python train.py --num_hidden_layers=14 --router_logit_norm=1.0 --tie_word_embeddings="early" --train_tokens=380500000
Below are experts of layer 4 (counted from 0) of a mixture-of-experts language model. Rows are named router (the router's row for the expert), gate (a neuron's input weights, with its number), up (a neuron's input weights, with its number) and show model dimensions 0-255. Each number is 128 + 32 x the weight over its row's rms, rounded and kept within 0 to 255.
Before each expert's rows: "mostly gets" lists some tokens that are sent to it at least half of the time. This comes from a sample of Wikipedia text that the model never trained on.

# expert 25
mostly gets: "ang", "ong", " Q", " Man", "ung", "eng"
router [137 104 134 137 127 152 165 155 135 113 102 115 119 164 130 109 126 122 121 107 150 213 104 106 100 110 162 123 101 141 185 147 170 131  83 163 161 125  99 101  76 128 125 124 108 108 141 153 188  94  62 110  55  94 111 161 148  92  76 103 136 184 127  99 123 178 151 115  69 131 150 100 149 147 169 161  78 166 172 131 153 170  92 169 112  75  81 110 133 150 152  66 148 153 153  79 112 102 170 128 121  97  67 151 122 209  75  88  94 110 121  89 104 112 188 132 162 199  91  81  95 131 127 118  40 164 183  89 132 111 116  86 127 135 142 165 121 157 157 144 141 180 112 104 159  86 150 113 114 135  95  70 110 123 153 177 128 109 153 104 150 138 193 149 134 111  93 126 126 148  76 150 140 199 177 172 141  83 111 138 144  99  89 154  63 131 121  67 117 138 132 178  91 169  92 141  73 139 120 108 120 108  87  87 142 116 190 127 145 129 197 121 109 128 121 171 157 180 149 117 112 143 144 147 108 161 143 126  58  73 134 135 104  93 165 174 177 100 168 126 120 154 121 149 114 144 150 172 114 125 108 124 117 117 148 127]
gate0 [109 176 124 131 168 134 111 119 137 106 114 122  71 123  86 150 102 134 140 124 157 146  35 150 114 104 137 139 189 150 128  99 190 133 126  64 120 147 135 118 126  93 117  95 116 108 132  80 166 192 128 153 163 172 149  62 187 106 169 166 102 149  90  95  93 137 167 121 101 139 111 135 170 109  91 138 114 152 117 147 124  64 123 164 109 105 116 113  95 102 141  64 100  75 199 111 185 127 121 124 139 103 173 144 163 112 127  71 164 135 165 116 114 184 113 176  77  99 100 117 118 110  98 149 125 137 154 125 135  87 140 117 190 109 119 165 134 109  83 113 156 117 108 162 138 185 107 140 109  86 117 151  99 127 120 100  46 139  85 112 175 132 120 235 180  98 155 130 139 129 177 140 111 173 134 107 165 141 173  89 150 130 114 102 153 123 131  99  89 145 178 102  60 153 104 117 133 182 129  63 151 102 103 160 125 161 124 123 120 151 161 122 120  99 101 136 174 105 111 125  69 112 150 193 140 134 145 155 124 110  70 143  81 146 110 146 101 187 137 148 152 168  97 120  80 144 133  84  70 191 137  95 108 119 146 224]
up0 [130 153 125  87 116 109 102 117 121 155 166 134 105 136 208 117 106 175 179  88 182 162 157 128 140 121 128 118 114 160 165  98 114  92 158 156 127 134 155 152 137 114 127 111  76 199 121 197 117 135 186 111 157  94 115 107 129  95 159 145 134 127 134 146 169  36 137 123 137 107 120 168  98 133 120 101  62  96 163 166 118 120 151 166  58 116 127 149 150 168  97 114 157 142 156  99 126  88  39 158 128 142 100  72  58 144  86  22 119 158  87 124  78 105 123 196 182  66 119 151 110 144  88 145 147  70 221 138 137 161 122 113 139 131  89  84 109 105 150 129 119 115 144 193 169 100 119  96 152 135 116 130 114 105 174 149 125 133 108 125 123 161 117 135 153  95  77 138 103 118 134 142  74 111 162 101  98  98 138 141 140 156  81 164 118 152 119  92 112 114 156 112  90  77 103 104 159 155 139  95 115 101 136 116 107 182 161 123 113 157 176 107 139  98 106 155 165 123  98 125  59 165 163 198  82 116 170 125  65  97 163 131 133  70 105  87 172 113 120  93  89 133 161 135 141 128 155 170 160 112 104 149 131 137  71 107]

# expert 22
mostly gets: "ir", "ou", "un", "ran", "ick", "ru"
router [138  99 119 212 126 147 157  96 187  93 100 157 147 160 104 139 112 111 133 142  75  63 100 111 110 131 170 140 189 154 105 116 151 136  87 116 115 146 142 155 142 103 143 139 180 116 124 153 140 149 117 121 107 210 131 132 155  95 128 125 151 144 135 121  70 122 152 127  72 133 225  73 173 141 105 129  74 151 112  98 157 104 137  83 102 192  87 102 148 133 138 141  98 155 127 138 119 129 104  81  74  84 131 146 131  94 115 116 139 131 163 184 127 119 141 150 121 140 151  87 139 167 107 155 146 145 101  85 156 101 131 109  99 173 106 120 194  73 120 107  65 126 110 116 112 170 107  82 198 118  98  81 119 115  87 116  84 118 116 103 114 104 108 122 112 156 117  60 169 170 141 154 177 128 103 183 160 122 114 114 156 151 186 100 107  87 125 104 185 103 165 117 198 148 131  87 138 140  57 133  68 108 114 117 199 138 154 185 197  97 104 173 131 127 102 115  73 103 127 124 144 139 144 105  62 154 106 106 136 106 145  90 114 102  92 165 113 158 121 154 207 142 114 139 166 157 183  66 130 111 162 121 154 109 186 174]
gate0 [175 126 154 179  92  91  57 170 115 101 141 108 139 153 145 111  74 129  80 130  37 104  98 127 148 156 128 124  96  95 186 157 165 123 113 216 156 147 105 119 161 132 125  90 166  97 123 110 128 147 158 108 162 184  16 153 110  92 141  88 120 110 140 162 164 106 115 157 161 157 132 130 130 135 130  84 176 124 152 118 121 177 132 112 115 113  90  26 135 143 107 151 120 151 120 173 124 155 133 101 139 166  74 149 136 116 117 149 153 158 180 148  67 114 124 128 183 147  94 133  64  86  94 111 140 165  94 135 150 152 159 104 179  69 120 138  95 111 151  92 142 158  83 119 105 163 139 129 123 104 149 117 139 128  91  83 120  80 197 154 150 118 154 150 106 138 125 143 122 118  88 133 128 147 112  90 149 170 112 110 132 107 188 134 177  38 125 154  73 105 111 105 162 126  66  92 158  65 121 120 134  91 151  99 125 178 184 143 151 145  59 112 151 106 141 139  84  58 100 113 131 161 133 137  71  96 111  89 160 120 100  98 162 161 122 153 117 144 136 153 102 130 115 104 171 150 186 114 144 139 159 177 178 101 127 142]
up0 [117 139 131  88 137 161 155 160 146 159  95 155  88 138 116 136 142 190 186  95 168 106 168 121  96 121 123 161 175 155  77 136 119 181  97 140 167 151 140 129 107 150 127  98  79 113 157 140 184 126 144 153 201 113 170  83  58 186 123 167 148 156  62  86 105 183 124 106 123 134 101 136  80  94 155 148 112 137 124 182 140 112 188 131 163 131 146 227 129  84 112 146 116  87  95 132 154  58 133 121 123  95 132 143 150 179 113 105 133  84  90 107 156 127 119 129 110  89 178 148 143 147 138 171 110 123 127 141  64 116 148 111 115 129 170 150 151 162 141 134 109 112 195 135 141 115 166 142 114 103 106 107 115 106  90 117 159 145 118 160 145 131 134  93 182 169 128  88  58 144 147  99 112 131 156 178 120 144 131 184 100 215  62 159 138 171 101 114 145 130 146 125  67 210 199 189 143 168 129 118 104 147 119  97  91  68  97 165 125 123 173 126 130 156 145  88 148 186 116 108  96 151  68 135  88 157 155 175  95 121 141 136 101 147 114 128 118 164 126 162 117  99 171 109  82 118  95 119 156 112 109  81  69 159 122  83]

# expert 33
mostly gets: "um", "iz", "oll", " cl", "ull", "ann"
router [ 80 127 152 131 111 169 207 118  71 165 107 143 113 107  91 136 154 144 153 119  57 151 120 190 135  99 105 183 186 188 117 147 140 155 151 110  56 116 151 120 114 149 142 115 135 134 166 115 175 113  89 116  87 122 122 105 147 161 150 158 135 129  99 126 149 127  84 194  98 184 166 211 162  82 118  97 117 106 113 119 143 140 178 136 135 140 147 129 136 196 164 116 135 156 137 106  24 211 134 201 128 156 196 198 183 124 148  83 119 122 176 121 166 132  79 170 189 112 115 110 115  96  91 131  97 157 110 165 147 161 151  88 161 122 100 133  55 105 131 144 102 153 101 116 155 138 186 147 115 141 140 171 123 135 141 117 103 128 125 101 141 180 147 156 111  99 154  75 177 151 110 169 142 138 150 128 157 107 102 142 122 105 119 139 121 117  86 104 147 128 114 127 155 118 115 105 157 111 142 123 109 112 124 150 139 130 126 160 127 116  95 129 164  88 117  96  68 118 106 131 114 129 153  99 108 108 167 114 193 139  29 118 192 119 112 160  96 152 126 149 105 167 169 152 114 105  94 187  95 160 203 131 121 184 154 177]
gate0 [ 62 219 119 130  96  88 140 113  93 145 152 120 138 150 129 140  76 169 140 118 127 172 153  76 138 114 176 109 153 128 110 140 123 124 154 163 106 144 102  80 191 147 136 124 130  96 152 123 127 151 128  63 134 131 127 122 132 100 135  81 160 151  77  97 106 124 165 141 141  94 146 114 132 121 117 108 114 110 109 118  53 149 182 130 124 195 116 153 142 100 106  75 190  76 122 193 132 137 105 176 130 146 123 135 171 133 147  97 134 179 146 110 189 130 182 226 101  61 149 116 171 112 142 130  88 117 116  77 164 119 168 143  87 153 106 169 100 134  80 109 127 142 158 124  86 158 101 119  75 140 152  86  90 101 102 106 148 120  74  92 159 162 159 123 186 125 107 144  95  67 118 168 101  94 164 145 125 137 139 140 118  96 102 182 162 120  72  91 192 149  91 146 128 137 167 140 171 117 105 159 131 140 159  89  72 130 167 147  81 104 138 114 175 151 112 187 134 180 218 147 115  82 162 138 107 106 113 183 145 152 134 154 139  92 111 119 152 147  86 123 155 170 127 138 138 144 142 134  87 158  16 105 143 134 117 165]
up0 [ 77 177 119 164 138 169 152 149 128 123 144 141 128 107 143  68 124 135 139 147 208 178 141 167 120  82 104 121 107  92 144 164  81 109 108 108 144 144 122 129 179 156 104 171  98 136 119  94  50 143  81  86 160 132  94 118 142 107 135  89 112 156 119 110 111  73 134 115 107 135 147 162  86 135 101 118 171  94 140  54 144 111 109 136 136 170 130 161  87 153 150 168 120 123 164 202 185  97 110 145 147 145  76 133 124 135 114  97 141 149 134  79 179 103  85 103 158 139 153 139 149  73 154 122 132 131  97 121 107 171 148 190 142 148  80 165 157  92 108  80 133 122 121 138  96 164  79 121  99 151 154 150 101  85  95 161 134  96  90  53 131 140 113  84 181 102 105 115  60 122 106 134  77 114 135 110 135  82 138 128 113 106 130 164 150  87 143  98 156 153  77 198 145 132 171 114 149 165  83 162 135 115  75 143 108 138 123  70 209 110 105 126 135 105 110 191 154 168 111 208 136  92 118 112 131 143  91 151 143 123 158 137  74 104  73 143 171 154 148 211 199 152 154 132  59 126 188 110 110  96  78 122 112  85 126 147]

# expert 19
mostly gets: "i", " qu", "ai", "a", "ana", "ya"
router [126 135 172  85 182 150 165 152 121 171 113 123 113  84 130 103  59 126 127  48 134 134 177 163 140 139  97 121 124  87 105 138 147 190 145 129 141 135 115 113 135 129 105 156  41 168 103 156  79 127  89 121 131  80 131 137 102 137  97 119 122 128 126 119  77 164  93  75  84 115 124  98 160 141 122 123 129 108 104 103  58 169  64 124 148 160 109 118 125 167 132 160 200 110  99  73 110  91 175  89 142 121 125 115 152  94 136 123 167 150 157 138 117 145 172 117  89 144 118 146 133  53 137  94  84 112 160 133 109 105 136 175  80 109 169 137 137 154 158 197 144 125 103 125 187  49  73  81  92 174 118 138 136 125 141 108 179  79 168 191 118  66 183 176 114 140 140 121 121 166 138 125 145 105 114 135 158 149 108 133  91 119 140 109 126 153 156 122 111  79 124 115 163 203 119 120 122 126  68  66 136 149 143 173 123 173  71 112  39  67 157 183 132 159  89  96  97 125 111 139 156 100 135 125 174 146 150 176  99 114 126 134 170 113 129 160  98 136 131 142  89 145  98 149  98  97 146  76 176 102 147 159 101 134 103  52]
gate0 [130 143 104 136  99 166 103 158 160 170 144 129 104 111  97 131 140 153 170 111 180 105  78 103 127 115 178 100 120  88 105 187 186 187 167 123 163 142 152 155  93 153  70 138 122 138 156 126 119 155 155 168 135 186 148 126 117 169 125 147 126 134 107  53 119 152 122 141  89  99 122  71 179  70  65  79 188  81 108 113  33 110 128  88  87 129 145 151 139 101 141 190 109 148 135 128 110 128  98 152 137 152  43 151  96 112 121 136 122 132 134 113 140 167 144 194 137 139 140 143 115 149 140 203 120 163 144 134 138 123  70 102 130 163 154 108 110 141 144 112 126 106  93 143  94 125 136 111  59 148 115 138 186 122 113 107 154 147 144 161 162 133 147 179 130 139 113 118  91 110 143 125 116 139  95 103 147 110 162 150 180 110  86 177 125 119  68 175 131  97  77  89  97  62 107 135 145 140  90 145 114 157 114 192 136 141 207 172 124 107 139 178 148 113 102 167 156  90 154 126 138 144 129 125 101 152 111 160  88  73  83  90 166 152  73 168 149 214 132 124 162 141 108 162 148  98 117  75  53  96  41 150 146 140 113 133]
up0 [128 110 155 131 116  51 119 122  72 112 188 140 116 141 132 109 105 113  89 112  87 156 132 109 137 101 135 160 151 137 127  82  92  58 111 112 107  98  86 126  76 116 177 156 107 171  75 112 141 164  81 124 162 112 113 170 172 151 100 107 116 132 129 151 134 100 154 108 155 147 120 140 160 162 112 203 109 179  92 139 176 143  96 143 139 125 120 146 109 159  74 131 149  43 155 107 153 140 153  80 137 134 172 149  77  89 115 107 162 108 123 117 109 122  75  73 126 124  79 137 165 139 144  62 136 108 136 106 110 181 149 112 148  83 150 153 184 118 123 155  91 151 171  81 132 142 101 111 166 124 116  72  78 148 104 117  53 104 138 128  93 125 157  60 118 116 134 150 162 198  87 111 137  88 163 131 127 107 148 108  88 113 172 117 127  73 146  92 120 134 139 137 171 160 120 114 122 143 197 141 114 108 151 117 121 112  75  80 189 118 136  78 104 129 159  59  96 119 180 147  70 122 103 141 149 121 106 160  94 223 220 162 130  86 190 161  85  89 157  87  69  86  94 113 130 111 153 114 150 148 125 119 144  86 138 134]